config = dict(
    num_hidden_layers=13,
    hidden_size=256,
    n_experts=64,
    experts_per_token=2,
    d_expert=192,
    d_shared_expert=192,
    hidden_act='relu',
    moe_layers=[0, 1, 2, 3, 4, 5, 6, 7, 8, 9, 10, 11, 12],
    router_score='sigmoid',
    normalize_top_k=False,
    routed_scale=1.41,
    balance_loss=0.000666,
    balance_bias=True,
    router_logit_norm=1.0,
    shared_expert_gate=True,
    init_std_router=0.0152,
    lr_router=0.000648,
    num_attention_heads=2,
    num_key_value_heads=1,
    head_dim=128,
    vocab_size=2048,
    norm='rmsnorm',
    norm_place='pre',
    norm_eps=1e-05,
    positions='rope',
    rope_theta=500000.0,
    rope_fraction=1.0,
    qk_norm=False,
    attn_scale=0.0884,
    tie_word_embeddings=False,
    parallel_block=False,
    init='uniform',
    init_std_qkv=0.037,
    init_std_o=0.046,
    init_std_up=0.053,
    init_std_down=0.053,
    optimizer='soap_variant',
    learning_rate=0.00877,
    lr_mult_up=1.3,
    lr_head=0.0505,
    warmup_steps=200,
    schedule='wsd',
    decay_fraction=1.0,
    decay_shape='linear',
    final_lr_fraction=0.0,
    batch_tokens=262144,
    max_seq_len=512,
    doc_mask=False,
    train_tokens=1801000000,
    max_steps=6871,
    dataset='wikipedia_en',
)
Below are experts of layer 4 (counted from 0) of a mixture-of-experts language model. Rows are named router (the router's row for the expert), up (a neuron's input weights, with its number) and show model dimensions 64-127. Each number is 128 + 32 x the weight over its row's rms, rounded and kept within 0 to 255. Numbers have three digits each.
After each expert's rows: a language model's description of what the expert responds to. This comes from a sample of Wikipedia text that the model never trained on.

# expert 60
router:146098178096143126105120146115118157061091132133147101091146099151063114135183142104145136130110111102133137168140198124143139149151132184138103112162145114093134130177157114113107131137177112
up0:165095175091110178156160193112096126157138118148145135142160093113116079132104105084129121173106116092179141142147168122110132117183097126103132174104128131130114082127158154137108148107123103
up1:156120102146107091145127132068112104122092108149119118142139152158138179117091139105087104132111096102138152166122139056102133132092090069118139109131098118154149089140237170198177078078175072
up2:134159094104088102130096128166091109152153124094134072152152117135123048103180180108153083077125116108120152129160130110131209113123085197137156098123122081091143144154173096070109138127132133
up3:125191160114100180100131182167165082100058118118085110086144122085076096139124105122081134140173096113170125173107094131145137196161103168150147112158146105092061134161117129146145138081117138
up4:175094187114121108123177084123115163153099100091147091075192115104050139088148141081160101111131113115107087133183135053110138130125142164171068085103137124148103141181164115103166123136208082
up5:151198184127152145078132215156125150129082134172182099131145130114152133120135119169155154114085150092139122156152203123136071090140183148226119092160139159107157157182163133131134151106154119
up6:107093125145127087171120162121070170116113114137118079204160091140129091123155149160178099141127097166138109155126123089140135118124089168133056142195132120132138172180131143152121133179136124
up7:097140127128152155141127206075108142116107195177177088095202102168054164135152098117129121134177126047127109094098102114130154109137157092151113115185217106139167115070133154151146129175097162
up8:143079210146171088088126148147119145113145159139114129104132123144091140132104140081180174129116110156136099116107126079183149196185092081103142115080170084087159108157044158171156071119150125
up9:101122124119135145079109115110117121099151115132164107113083150084081105098132113105135194107130095148107157061082105157123141121099094082086130159184143151071060120116090135043109106162162160
What it handles: Closing brackets ending parenthetical notes, especially (loan) in football career tables, plus pieces like -um, -ell, -ology.

# expert 63
router:142152126114142183143057083113130065186188187106060115132119071100051168157165136162135114137159153169154153098079084130126093132121152163127123154161101025116150138133164146116123127121106163
up0:152124121115094212097138112110132107119147183131069117188178072055112173114153059162084177121054143160109156134142152087100126086101085149106102148231116085115141125090122150148165149088104175
up1:149151101078158141140100159090115148183144146157135107149074160082168071175136092102044104174177151149095148068181133086133163174147143151179150141145124117158172131135153099122118151136121170
up2:072164187170106189157132102140115097176108122077099147139099109087128086139145072099129134103110126175174109119141087106113144178072091139117090120128097102095140134128161179106146118105105093
up3:146115157091180106146074121103126102099130148110086148132112064122127171094103148087143147127128082143083121136070110087088115178153124142095106139150148114064122112126106124182077126124156106
up4:106097116108102150178092128076128096105153180194142111125131142107109122092112096151143116164140095152145192122084094110088131134132130116097080139167107114141146122166142103134175056094135075
up5:116120180164076150158130150130108084133134126152092123133112116158077139148118106108119093107159143095161174156131130146125147074142136105144106115123144120077196215132130138143144114112085123
up6:102095153171094091116166168129097117144167114215098137161093053132126167138095144159124181130169135203100139090109092154102123179123092122067160134108119109122114132122107128108145116103133156
up7:148150131194131175180080112072130080144154100140124155114166129078120106174153046137107173169147092111031093133056103102135134115152151123166118141186124150079111178103101084097131103154169188
up8:119074066119172184156137137157159151090175188167107149121059061102111113126196160125128083070132166149117110177122051095134165163047104170123114165111154100097165096149137170168088155147128070
up9:101135104096162121149099119103138104135139125114109123106135071137092205128103106074099111064123112085116142111159140166129091163140113162164108149165099124079199181103079133137132184151177103
What it handles: Short inner pieces of names and words, such as d, he, ro, re, ul, qu, as in Matthew, Gruffudd, Aquitaine, befuddled.

# expert 37
router:122124145103117071161168100161133152141163213181125090120091086155119162117158142212093095100136109154091071077132126162119113177098147134146206112152137201144140178158115161103083102090188122
up0:063108062115160168107156049134064074101142142156156112135122105128099212122093096104101120126123040126080159132120137174096112122112157149179094205144104129181151095148107146112120134193169154
up1:144123122099101138177111114106150098159090160152142086133155109136128112116119086076136080044151119119102098100173117159103136173178137115128150103154101182141122153130119102114125127120136107
up2:140138137133126074169144183196183141130151186077170152173126165164147145092069115089093104053119151103142093125131180144093150128137056128116153105081127191152178135118128092153135134115223142
up3:142120128134086144164114157113055118165167132201098097093180110138167123089082108153084130144074058136137140088122108122123139174131162145142126141178175133106161171101083139120137088150172213
up4:102187198140094155136153148041122095135102098123129181133180114165071115145142171180113127133154150094074141138097162133138104127156129143132050100132126156115077155132143117129125109098113125
up5:131119090095097047110143128141187164112163193095175115146090126107183174129153089140139131149134123126152095142149165132136152087150113096168111112145098102154139156131189141109160107142208149
up6:167083112168098132213137089148130143161116113110157161154086064147134149087135175132108138110071110093125182165128104128093121107105119134117182137128146105112153123141115152077097115147138129
up7:128135134159077084155194102173135132181116133116113179154124119129155131103158082102124178095134113110113110103092078158156143069075198128164185158109146167162101142164162123128107136074141104
up8:088184082115148128100125152108136164113133196179096146094169123159102135062118141151138103128160180164158125163157168172151150165152140109135114148159131136088196119145141113119123076071144138
up9:110146119142109126138129201173117142120172159090171138118077159151153119125149137145134111152189131082131081095156113068119161150148172077129153075121066140144140165055104095131105126092192099
What it handles: Word-internal pieces th, ut, ac, ound, ore inside longer words, as in adul-th-ood, consec-ut-ive, R-ound, Green-wo-od.

# expert 6
router:124153122120128103176050149140130169101106134098126128117165197125164079126118103139148124128106037127164045141131150112118138095158150083110020108130122151161105066117099041176177113137137125
up0:147133133143123180166155123126119125183081098139121163093140115173106128118105120130095130077062121102152104137134151148108086167091155094149052169131140179072183150111152118154141076112138091
up1:134169132127060144104130140150094145142145131076136130150078195160156171127169115149149109163178146082182132184058102099150151100147139119113116155134085171151190100113161119185126079132162085
up2:136135104105158142096143140109112175158135114103147156114146093122105073129122084140100103131089147086131121121194139106156074169147098110155091090188110113118148171150131111167129102073126156
up3:121107138112152140138128180132180076117147117102194152128185138075078139112159146183126171144102157099128109128183079091097137096094149105125072202067120126143135118101136069117146116137156214
up4:118079128128132113076115150172137109125086131095171129136097131165139156140127155062079147127140078125146121073108136134196147183183141128179130136104102149128183111135120116118057110145195133
up5:131130144091142183171084149188093106182141114073213087123097102130110079122129123119123095136074142150144134123142122080134124090106158103110080121103111149110181152154130166131132100158135085
up6:225135096141117168132124156114099166100158111148116097091128064125086146137127167107180112139104165112125143207136125084137124068124152099077158167111184129169106117082129137116087095101114152
up7:132157125158094114105081123157111150123060109108119177134156142111156163110189107143139126095155151114059150141125161082108091131123098119145139110163178145130146090155058111152102089155106175
up8:126131150135150145122159083153072115131138092128164145135152111153112091101094098104122135112136175153125094093112191099095127164090160153109115118179073135176094110132103104105134113138096075
up9:112107124138138135143098181176092082102175192143168136135157107165135112099150065170030122118088131122140149098111144146122130076103116130107134144124130129198172152106128120095109132124155142
What it handles: Mostly the letter i inside names, especially non-English surnames and places (Cincinnati, Tamari, Unami), plus stray single letters, he, and.

# expert 58
router:117144178115101131080078108128084133107144114117134127109166103158141181160095089133114111169127190140137175109109135122113100141067140158153147152115123142082114158082168103085131117130202121
up0:175082113191133150098136138124150102156084144110178144135130096154117181102143126161160100137137132138149137120108185084130140114113166114142131154131112180137151135057167159072129129095120129
up1:150107134124133049105145095068072146174141156116187119167140091136158178091141178161108110178108145196046124103133145137126162127105090146137140121164081132114119115090147082106130118115173198
up2:150095141089122144087127152125122126149123127128118059186151066131150154122107089142144085153089126137195121121126131104137079200102149153144121099119101131129090091183172138131109150191112094
up3:083090144133086070062140164160131084056134083142116161139133107104158132073114107153081068127129136113075146099112105116081157124114106102076160119098119178170095115101139070130110151140142192
up4:129111167150068145149137198129165184106154136132084140187132124184129169105160106134107113084130123119049133136181136099117104128080089205149111172112113159136160097109159139125138150109098118
up5:105165179149095048098122106165075100103097112117166151155113160177108127166108133089121130122160129193096145157153167146154149161100142191106077193160109140122136103152130144170104117086184044
up6:096149091105152152079073121161182145111160092110151107149147073139140133151141076162127129133153145113190096048159110084116117124104078169168099184135162153154134133111174145073154121180169126
up7:153192166094062177168116166122058084136195102084115131179090096127102159108152151100115090083119134161078074102130134098148170122160100093134158144143150198180125148128139085165142121166171178
up8:109112113114145063110102117124111120159118107135146100135177168128150127126120058148127134132103184201157151148131117127108159177043131133139129148095147153143162144127156186119125083169207112
up9:087142139141094132144137078145136080152106067110160138135125194134156125113158083143113162094178170157082099100117154100188100142143133115130136175101138111051099125146175123089149117114189096
What it handles: Pieces following c, k or Sc (Scottish, scenes, skew, Col, pol, est), including college, Christ and Cyrillic text.

# expert 40
router:155108077126146184099114078103081152131123141144086115167163114119097151098195111149151122153152077133143169120070117111132090070113198133135095094118130094141142075173124089122105147080122127
up0:144102164158178150120146096140099155086082131193152119119167174127135149136167115134168101113134081132105214147150143131137080079101144131117163060190164105159173142142118077190125083048168076
up1:135149117118168146183115122160132102162116164151108132117140127118120120099130129077097148164112073152176097159097148151168149108113097222194093113169135115039136147109119130114093167120153150
up2:142092123091117182110153149134138136196171119124072139192139117131136167066101190070148046126154098145117189181164101124108133080096113062090084102128116156053126091096070135033117095086132129
up3:124110139124113086103072138111117119145103179162183171113079053134126146116133181155141122103117149138115144141086104154154153076126144105105136115103148158115158078093122206165091141166100170
up4:133121087089146139205106127095115094115157106105103115122207125140061146071140122165130122158173104182141113180127166114097079134152139120096089140135153091092132179141120121157118119115091075
up5:112130111126126138110041111134110092143162104202061128146139143101160109142116134104146115074084097112186185155128106136151069178120148112163077110112104146123157075089137124168154167128098150
up6:170089141147091121137109166091096115129080131131144150166129111149127112144186155168141105125155146113116143120078089193091064124047132136111141123135162134109151109088189199122169114124116152
up7:088081082111201143155093092091168138109069174162095120129129074096127178082057178132121109109074149079131165131109166086182095125111152151115158091084088134124167148142119081125160124138100195
up8:102105121175114192102113088158154152120105171153102149117148135123123143091114135080095087135136112096142155131111092140174136145188124124119152129091134125121108059083132082083130078076094149
up9:156139172136113137148120085168061139152188116163149070158144157064104119121173190132149091143133113133078117147087149059160176091106135147099175160167119099162090135116090130125115219089069098
What it handles: The preposition in/In and final y after a stem (Sweety, bouncy), plus ord in Coordinates, ock, ty.

# expert 10
router:100166122137135133198115176114104152126123144097108144080137161118182038111097095125139127133136031125149087141144107096152202117193084106107056085107092114104103087107082064153168110185143109
up0:150099160118150130093136126149166140115107135118171175134138140076164111114104135111126120091071166146047155080110142059119119076127087130109131117173104099138166109098078101104099093108099078
up1:166112165142138113163145136142158132158120163171167086133100141148094182141079154189073140175125097092167129123109130137155072129172119068063044073135099113147165087087155114157145150136163118
up2:197178154161181088147158138173154136155145091095155146151097088102089160168135088160065086126144078111091114152134113090135119112145164149100151148105206126130178143095159137177122085136174141
up3:130148081146117135072146161089079086107135148163147138114127082152130161115113122067141118157122132127117113076130162109093139111167117153172087118119098184111137111120040075170175120094118095
up4:099132127143103104142122117158114161146096104093117102118212084157138085118101142148120108109105115141141160152199132085083108073165082131144074105094087084152193082106183134090106103148165098
up5:103117118127138171087156156136111130126189108167096171163128153125117072182095165126099161173096115093150119127147142129100099076149080131131136134088107165237092076097128074165084086102168178
up6:135190199161138163145124156168161187117111140174110128138207096095070142159095138171139142152137009136144111096123095077134182115137127144149076173144098162111152097069088175137110149124133112
up7:129162101173115160165179165144139117127168198152158121130070126128081132121082145172149108086170088138096117101098112066121185099143149086154087126187180106083122136129136135112088084161139149
up8:155118114124170117135144137094089164097109137127151123138104067133161135110147177079128041114110074121170099144117119113082085110152113133143112118181105124153108098111149167067092091136135129
up9:124137138155141110107126136110130157113121156117119118157075115150163125165135146133145093183112079150097127130106140134128108101097116147123095073134068128081158113115111126130087129050140132
What it handles: Bare space token before numbers in pipe or semicolon tables and sports stats rows, plus capital word starts like P, R, En.

# expert 20
router:165102134160157182111129072149134157097129134178128088136111156117109166118144086122142151139190148090100110143116215171122130132127170133150191148141096220144135138083125139130120096120196086
up0:182097107072149132118127179147085191154103132164123090120110175115121129129165141120125107165180058132099124125160127126150128101152181118111097161153135135136176068151122169149124115129159181
up1:112131147167115123105139159128093118162101161148143126160115151061123126111151135122138090148145139104122099131110139161095152182155107152116193114149167173096176084121200122117120039162139047
up2:101154215157164155123152135147062173113124124147062202139064187123176119085142147142111100128144186127114135128148147160157112147121144166099125141152164142095150143117095136093167088045174101
up3:145125150130126136111075106170151128105155101108199108159145137081097208133125156102135159149133114107117083104117140130149161139158168131128155118190082141130142110190084165085101113146135123
up4:092087107114151100114098147092111112137102117156140143164146145085123161068135144072155119155126126105115146129113170181119087150138120127121199096170133153103114135061118106102117144151153145
up5:203149135150153149154169114159108102151114111154152075199108125127132158081128134177080121088079120109121167111142127114115110158162119120181073146145160200176162148114066197111090103088146187
up6:132185164135155117113142136100107040111092134110152113180096121121162158083123197071210156073102156118181144200106147128101188091176160105134158133147183135101138103048117098085127112168135123
up7:147094090107144147125138169083153116165159132127159101235145116104163162084175076065199088166178097142111124149114175145159110171141143145108166189144110118146145126137115092102095152210132044
up8:122189158139180169110153122149150135158187142145158191110122144130092133080115128158135117150096095128121101150125164063114116066127158121133165150103125154088134180127137150061112055116120143
up9:098007157131186111120122033110075188096126132165124096170096086134128099084082193077128086163119149105105115098127143108135143132174080087121102165098134106100108121111067177092125087102185127
What it handles: Pipe characters opening a new table row after a line break, plus pieces like h and om and year digits in tables.

# expert 24
router:114150113138136136183106149126114143138125126101124135098165170123135021124115122110163134119122025138156074147128083123137191145198119120127080090137063110116105065106103050165181109196147142
up0:195194129179130098153119112157123111082032124151110144143127142052165102118133189099186051072101124141128172145154113084122087154140069150057158147133144129148111100094165147078129100150148094
up1:095100150146109167087109111115090077123165127150123111175148138127115125158128150135112161154105164149093112141082127143204132121100151097187115187161129123105131090121130101184131110184191177
up2:101108048117116118129083130124081159124143112123107155096085134086132193144141129097112110175128133155107144094177094132090135078161079120105106125106068151148091126124119108147122111130149130
up3:135152117120147107117077130130110095113164132211130101096142126112102180112084149153148118124132139146098162077083127124099083114151132140149157115129055097115133117080060120172074121082132066
up4:123146150136168130121119092155204109133116113090169138135132122103139103076157152126126153127141093179155099061082156057094095107074120165128080150130098163093125098071091093140114128136148176
up5:098120142087108104093174125133134152105148137135165126171159160187086105119120132102171106090108167137118127105156171090125120154144115089154147108148047085108145131193161181140163091200125149
up6:081101170137128151173141164162117114123093066111154127160151114118082133176179139129203113152088160165151128126104114141134134147134094147088143125154112054153146132140133110183189100171119107
up7:118098199096109158113141086106214110104115163163161144119164126077110182109136112106091163086120087156159104107140070111123063070123128106116119111116104078110129116097146132123131149237113092
up8:078135095164133151131095137148093107117157158157083140104135126102145112124131095095098121141107112146116096145125159085098136141112185114086146176107079124152127088135123183128157123114116104
up9:064111126178073145132079139115091073155152147128130154127129120096148080077135175177159162139079137167148110143178127090164122061162158116136138166149111163105133099086104156102162036151140067
What it handles: Past-tense -ed endings (returned, expected, Makedonikos) and capital initial letters L, D, U, V, M starting names or words.

# expert 27
router:124143112146116118145128179105145148103093121109085148085137173123138054124121104099169141117130030128134078143121116110130199156207112091106083093134092077105097094132105061187172129153110114
up0:147123204136091120142088134104157109163107125139078123146159076166159187097168122168135128112163041125119168141122143093097083137147072063144132144120099151175074106122082123194107054134108105
up1:160168175131105124107095206213117139121089125147153091151122109160152110140073162082106143144108150090148147175085124181106133066116086159119100102133137095105116129100142109145127151146085152
up2:111105109166093124051175171111096147136096140185120111101094137049113124142070126134120063150081089175082151160108124078100143155115121057145127064145140190151122100089086074195148085111056102
up3:146121194228104117155150198139192183130142094132066139125131126100134100191102127090157066075125101145142153131094064075098160146112138146182105167117096158112124189097162151081156124100090046
up4:118096137106100197014104162158167132105139111139126180127097119065142130166134125162079132140115115124112130126160103121139152159104109015197130153128087123160160073139156168103115126102046102
up5:159159168163148119133110159125185127099081158060133063122130122140116157066111172143115150137142132104113066092120131122074124092143150128116091048155167117119101137103139112133101171125143189
up6:135143167096172125046141159127098154140098155076104135133133186106101147156118123112140112095143183171102118116114139131134147137146146039092114158109087073078146076086078120145166073133132092
up7:129166156109147089133115176147077155128065124153134105148121106171156157120136162102089149132069105142200145110115162146118106130073091216170142134138172078105127171113095111150105141127124123
up8:143120162096148134093110114117146110121134121202103170154157131170109161178110107113121103149086114141079113155114177101125143148097086185137164184075097091124125079140133103143095119084160064
up9:108159130143115123187108180130112126169149210095123133180089127124127171098120138131156166102128132123150156162150173105078160143144111134137173180073084085139129106086138121152102099136151096
What it handles: A lone space token just before a number, mostly after a month name in dates like "May 19" or after a table pipe or colon.

# expert 5
router:117155101082149033094110149112116128203101095115075100128122138159156131097134091062063098122083121091158146097144102142111135135173139106131136114151099153145135137158078031118153139124100123
up0:159175186163047131144128195119181105134147159143068074072187112136115153125158135114084093106136136139133107151104129112085128146133096167124138137152115138111140170116107130060101090081078113
up1:148150089105174120066095154120131112115144150170130128057165125078083109075127103148078104174151107178045185129140111112124091140143166165143150107189122146145056164148103148094080075106080129
up2:062124086118141137114130121120188125124123095118121151122159154115096149105122109104077081112076141112104122103141141183182146107107120131154130145134116082132161169117072127128130100123106129
up3:145135129151155107097122122077155109178117091118189087134145130079105075051160135080131127100183120163070115156135114140138213099059139165097107099127142131143105139156166177105149109150066117
up4:089141155124122080156151128138154137143101101154127142158064133102141161070154122058070175155070103108141126105101104132108157095138100145133126155137150138147145128097122104133186129152042135
up5:167132150147149129100114135116075084161070113175179111117098148103095092106134139068127095143077126105139161165137150137139163138134097118071128154139185137119134135117108134107152052111125197
up6:162109112185141133182094150189177126128113146056094088142186147095102122105168112137156105100098151121117159165140152138146123125150108114117105131100110110137092166109055122128080103171100165
up7:162100145102168107148121100185142189171096155154148153134183064124147130123102089128150076169190136153123168122140098188133116113145145156142184135135153113104150195116119067107148072092087091
up8:109163148097119143088120207123094183179115146144151065118137053085146167092140108139144140104083093090129094140116131188045115135149090117114167142117106160129205116175114114054076093145058146
up9:133165157125145137152143133105144161138105133215114168133138105122096161086117126164098103126041146157111134181096142122165140110148141173184169149126155087148105125071065083116080124151157107
What it handles: Line breaks and == / === heading markers around Wikipedia section titles, plus closing quotes with punctuation like ", and ." in citations.

# expert 30
router:209057136071133078175086140113164102112117104174162138142105108104140132161117118173080120094119128089128119155102125154107019224125145151088181146168128167091122105134161184137130127131130124
up0:096121114162140144192115098075137112140159126108126106179130161133155139101082173153123161160170070085084100137167108149117100148126081159141173090204141150102122075174094110112134128158113119
up1:128128173153030087109080154098122097154054116115143065146122112069076126146124173174142168102196154097100085083075127088168081149117131098179167144146128119125149132089129138146150128217113106
up2:130123111143152092095121149084116057165123180162099102121157144110112142145121110148117110076155138082165088194113166143167138162160145062144134132204086093143134116101139154113110100070175121
up3:118150137067191140108102139088102132146165109123116093150159141116168092138168045146144134134098096126073127165125117129110131170084080132112131145153119183076110152087109137172143070174169145
up4:085123125052117164120164189087142114149162097127136151168180139141134128166136136167176159101118102194160119147071172131105170128134117124084084142131141127119090135135153115117084042117165101
up5:119143120079123077146135089173077135152173118111121144090177094135149095140127119058074124169109093112098095088156125112173125149132178123106158179202118109097169135147151179162154141142172108
up6:128136178169114139089129153093100106167128141105171091183148186130188118148157091169124129134134065087107097094167102151116137192157095094138151090143128123155165147174110084125130136112136093
up7:198135118143153119121145124131139113112131117166085166154144104140076103091153149123138084112138061112134122164171080193172150102170132154066147128152089180158129119148165101024158136173099137
up8:098055110107113146059081184049134077142043113086186177125103144121151102156141180130152173083165094119151131123084119148111138158103102133091150160186143142106150108133146142110095130145135113
up9:104137143111178152142123144106112163093096163094116177146133138127128136098099090130129164078170116170124168165095093103133108122133154142101098148141157205171146063128151116196126148095155170
What it handles: Word pieces following a b or B, like childbirth, breezy, career-best, basketball, and words starting Bar, Be, Bro, Bl.

# expert 25
router:073066149176164143090146112114152170104149144119105124181158147117119062121114145158128186153187112137165105089143096070093102145108137153172121118136141107139118137085139179152135171147125107
up0:100132102131175112089098140150160143143109122098073169151118082073131132134122145091098180133141212114104122180127147072112173147169167074109138096083084085147154108135156221140071188102112074
up1:074098123103103130121139128142094128131134072134109095148177106103101109120120076115105126122085164157080095126207076105117157139145125082148214133123123137155105101098108084153128079143046116
up2:147122193157129150160152101150124156080172182106095141166155157127155125097075135136160152168206140205156121074135146142122130102100099161124131051161101095140153155093153140162136137175146169
up3:116170194120127126132148131145173143104102120187118087142145084091106079118140160077089155120117094103132057152151135087088133087181130110094177153166094114132126135144105130134169132169161174
up4:132073161133181094160166094119122142137141115064196152121186163124129076068083156155170122114113098206136147143071102112070152132081152113101125179144200137139154171124120124087090123144129116
up5:108094135127131128152136121148159181142098117202128199142121100148135155086127144182202129084136157156127124071155128117128160160146124063176138137132141115111148155207122133059090122104082141
up6:096158139185116133135107129107166174135158154118098135101139091094114047128126172169096133150156125146160121105130137043129115170098137099166131168105167127157125151147170118158096119124120178
up7:172068080113109171158160098123154097113147139101163139171121174080182116075112191098154145146182114126186145119151095136102180171173142130115117150165132115124159143094113107161143125132131094
up8:132099128145112111070152093134086159076109119180156151168124148144126137129126140088099128172137142119144153183100115158091156109146167148137089138086144106070104105114166169182181100106141063
up9:068114144137166157153122134167157143156206149145172166122147162170166123069142154116126163139113085153121160174079085142116149129157065131114102168199142118146100087182107085084138106173068131
What it handles: Spaces, pipes, percent signs and commas in statistics tables and census prose, and the in "below the poverty line".

# expert 29
router:103159128145126112178116182114118140116098126075103127089150161118174013116121093126167139133115044122139086146145121098142203132185088089108078083111080100110098098118104075161196094185127128
up0:114141144099170150101060146087126188155125127181098157085154144069159183099123157153067167132149170126087131104093146127124093140104065145062062145116094167106134135121116130149090080169124135
up1:160128131093160083200113147115152110086139105092089110164150125133144155204138131092151111113096147166098127109161188155113198139157149159180130159133120160102117055151147146148101123092150175
up2:097097118126177117141104147111179158107183124162108076079130063047149088119096086088127099121119160126101166172204079098079106136155115115187125177101130146103180166092090141098114087117165107
up3:171145114132098130138124095139169159116169130089175115144166101151090186072165130152143154109145158105089094185084068123164118134119138148158129099172105104117148153086114130118169120085109128
up4:119129163115121135102123217183170109100170133183105112111166093115133106132131129169114177118142134106099161079136110098143140169139168107140098141148106107128167149145152104084081035131090127
up5:090087135103168126077066131152110123168139084145169159145176060098111141124114119130119104121063134173131113146119139061130211147124109119131132184095192143139162039157148110176082124169137154
up6:065143147185121128075077102125119139142158141133128104107096071139082163154135169102175095074086133139043148190163127081166146149082116129108146150123130100098100124116074181132101079098102084
up7:114146116114103115131136162185115093157116143195143155114117100120136139092084054165091113093110181125098153170062128057090116178161171097120085171180142097141172137127128130172162037163187148
up8:140083149157169091125119085159167152151151147110122100171134050103107105103146120088111154119090148141111208220126099105103127152143135133118169148168176153099183105081120118144160094117124113
up9:099134172104077174116117129067156149098096110202116159145145075105137093078167172142104072159120108169091143145133182066155155108160128134128163217087174164078209128077155167130153131173140142
What it handles: Digits inside years and numbers, especially the decade digit in 1997, 2009, 1990s, plus capital initials like M, O, J starting names.

# expert 49
router:135100160145090104113202146162151168105138138189155179153113111127169134109145118105123081115146144188173205082116125140101126148152183126103163118195149174140117127117176125152120179081160132
up0:143127133113096158079159098205148140155110155146172155118126102175150140153152172144170144095175162148137110110096080125085104147111156120095132109149097181078114175139139152177076138107111091
up1:169073106082187053115107140103122177144076107135186138181131087118145148176135162137090118085143143124085173157047123127108140134134176124135158144137104133174094162118045129126098102125182200
up2:136114175137120159131076148172181193141163080074143193174166147163164099087128072056125166181130121163078180121140072114074089143186130116133186129122119129116142157104151160161118094125108134
up3:139119081177121125116117129163185099147101145100074143166154104132117135127156101090147064123165142160131163066173098104101164129146144115158146079142151120020118138134152142182161159149171090
up4:167119150143136192126098127106145146135157166082187144136126122081111119102156104084162124157129112185151129129142145118091142123156041170114141144127105215169159160170161115096069159175120166
up5:134131112131094105120115172140174186116130186135137152158178097112118077118126100194071132081099087129136154098140155123121153090181134113151149147116090199141093119147127073105137150104145161
up6:095145138154103156136200134139154162122165147134157133174107124118126180122080084193107081174130104129089168128103132147136095098111096159156102085154200155103097084125151159110137137084157077
up7:147113131086111079157135148174175153035148200125107161156110110138156086099142140162217118093113130140180174056149119145100145166112126068050169162064130118118112107112135108159154123141165124
up8:168106133126122156156120116141192109148152110102107123142166189164085105135132086122135076128100107125137173167109172176123119166141120128125206141164092126091125060124127156147054089168110116
up9:104115142094118118109166130154189106119124122180108115133093132139143144151106141087115067112119186131129143104101184153094155118153163114140093185107118212073157077125132095115165113079075136
What it handles: Middle syllables of surnames and place names, like art, ver, ust, orn, as in Val-ver-de, Du-art-e, Calif-orn-ia.

# expert 0
router:121098110110146211112101115138159092126193142124124072149100135161086143153167136133157103121101091175153096151138146157097106145184138134156162158158217121145095204152129200065129147106185097
up0:079087160129156146125113137176151110140183099184130129100144045110104113121141156146119105092078165090119090130106092112126194105120142160104108153102109095122151084158112134148116136115132133
up1:116085098149094166108180108201135075121191150161140111080089141102140126196085061173109143104125152161162153150139123115152147120137172084085114128127086107152136130126165140120112190171196104
up2:146114110119130139157093101129103144101129121155140100087122121134141171099146133121105101128104090133153116099080133117102096164183128163095119150094141103103134196193162172114123140088101105
up3:130146111163112206207138148129169101138126138167116078133157155082120113144102095132137143109136120142141066142095085142119175117189123133148162155129125137162109092125082144114132118149158181
up4:124130178173193175187034150088115113152161093098092094097148085112115118163106165068162106162093054139142078154062126086115102032134078137073122164177112080112150147078153126124076108171149081
up5:174126088131182141102116104197144115108169167174103085134090132119129104169132151112120077137089129118139119147089164099150100103165086159158135140156164200096153137168120085138087076140179125
up6:128118138112108113119093176143140127083141180114088125123154115157070116102135138136130168088159124209118097058125116114068169180128158103121115191102170126139124112183142162138144111184113132
up7:145156134142107154101115141164135142128140127099145090120102159125106099150118187181114120076120109121145164175080119128079134137154119161132132094132120155119172081144190118045122172146149103
up8:033118149167163149159125151152147174101160125181120165171104087137138109145115117151156132095057135183150105163119151134087099064159144064127138088135151116127137095172152105132076127119144144
up9:134079180166100099144164112102104081150172093135123186097133108140105156116078148120132100130100180109128187096133120149105094187157121120141208160116033138123101138147082192128124121139114106
What it handles: Word-ending pieces like -ine, -ines, -ist, -ime and whole words time, place, both, e.g. team time trial, Marines, sixth place.

# expert 13
router:176139119146122157120039079147187140171079089107120078131176156131140177131034123109054156182085128159114073120140083120104133158096149135097094090117102174078150117142137116116112169057074145
up0:154115097094114152091144129133140097157119112131154128128124175122125113114045117069127134160157098165102172093048175121117137134121143067101177116124122140076141124155105148170088124109175157
up1:160105181120146096104076071055106118119112084133095150098074162103130116161110126120072144125101133136118070164084131165136068158116110156080077117143188131093093125095087136161107091126125103
up2:157144137108136142055121094074119140145101043072066172129165116128163099137112071153122074143147101142100120178128123117148153161112087164132161105175155171113109136158141085182209113153127145
up3:164098109078114131116109180148119164197087087114154094120109141115100142187034108090118143139088112166090117126136129108118140107127149166215135128142126117137077124082142187105134138121145147
up4:120134129124108137093093104153136102110148075122127081084140137058072103151094108113108098145163124118126089115128128156131129132112151077060112098126184131119097165131150110136111143136123121
up5:122092170181162127132131131120170135119127101102158148129115143081075130134145135156048169187107129166104108129129174123070099121162103134102120144101085119208166169120130090118072162066160115
up6:153137118180102121081121168113174117096145084108168148093132126093136129178112103139125111183090094095172089118113130060124131099137134214154141110150129062144108162125132107123136079119094175
up7:094135114099159190152091141123125115153178108147128099094123135102126171097031129118150115182140118168116098111130071169127123145099178121085142146084123131103142106167092138090114105076112196
up8:106134114071131111089117085136180137122176087109183128101168152111096135144100104067169148120181098145087082073156113057046182202096168056118185112118140068089115119136172144118104103119090128
up9:132094123110164141084158168094091074207127054125157144090165134200114110123084136116170115126116161119184107155037077123121137143048228155125202116125154083088116122097104146091133172170141076
What it handles: Verbs like is, was, has, were, been, and the preposition with, mostly right after a subject such as it, he or which.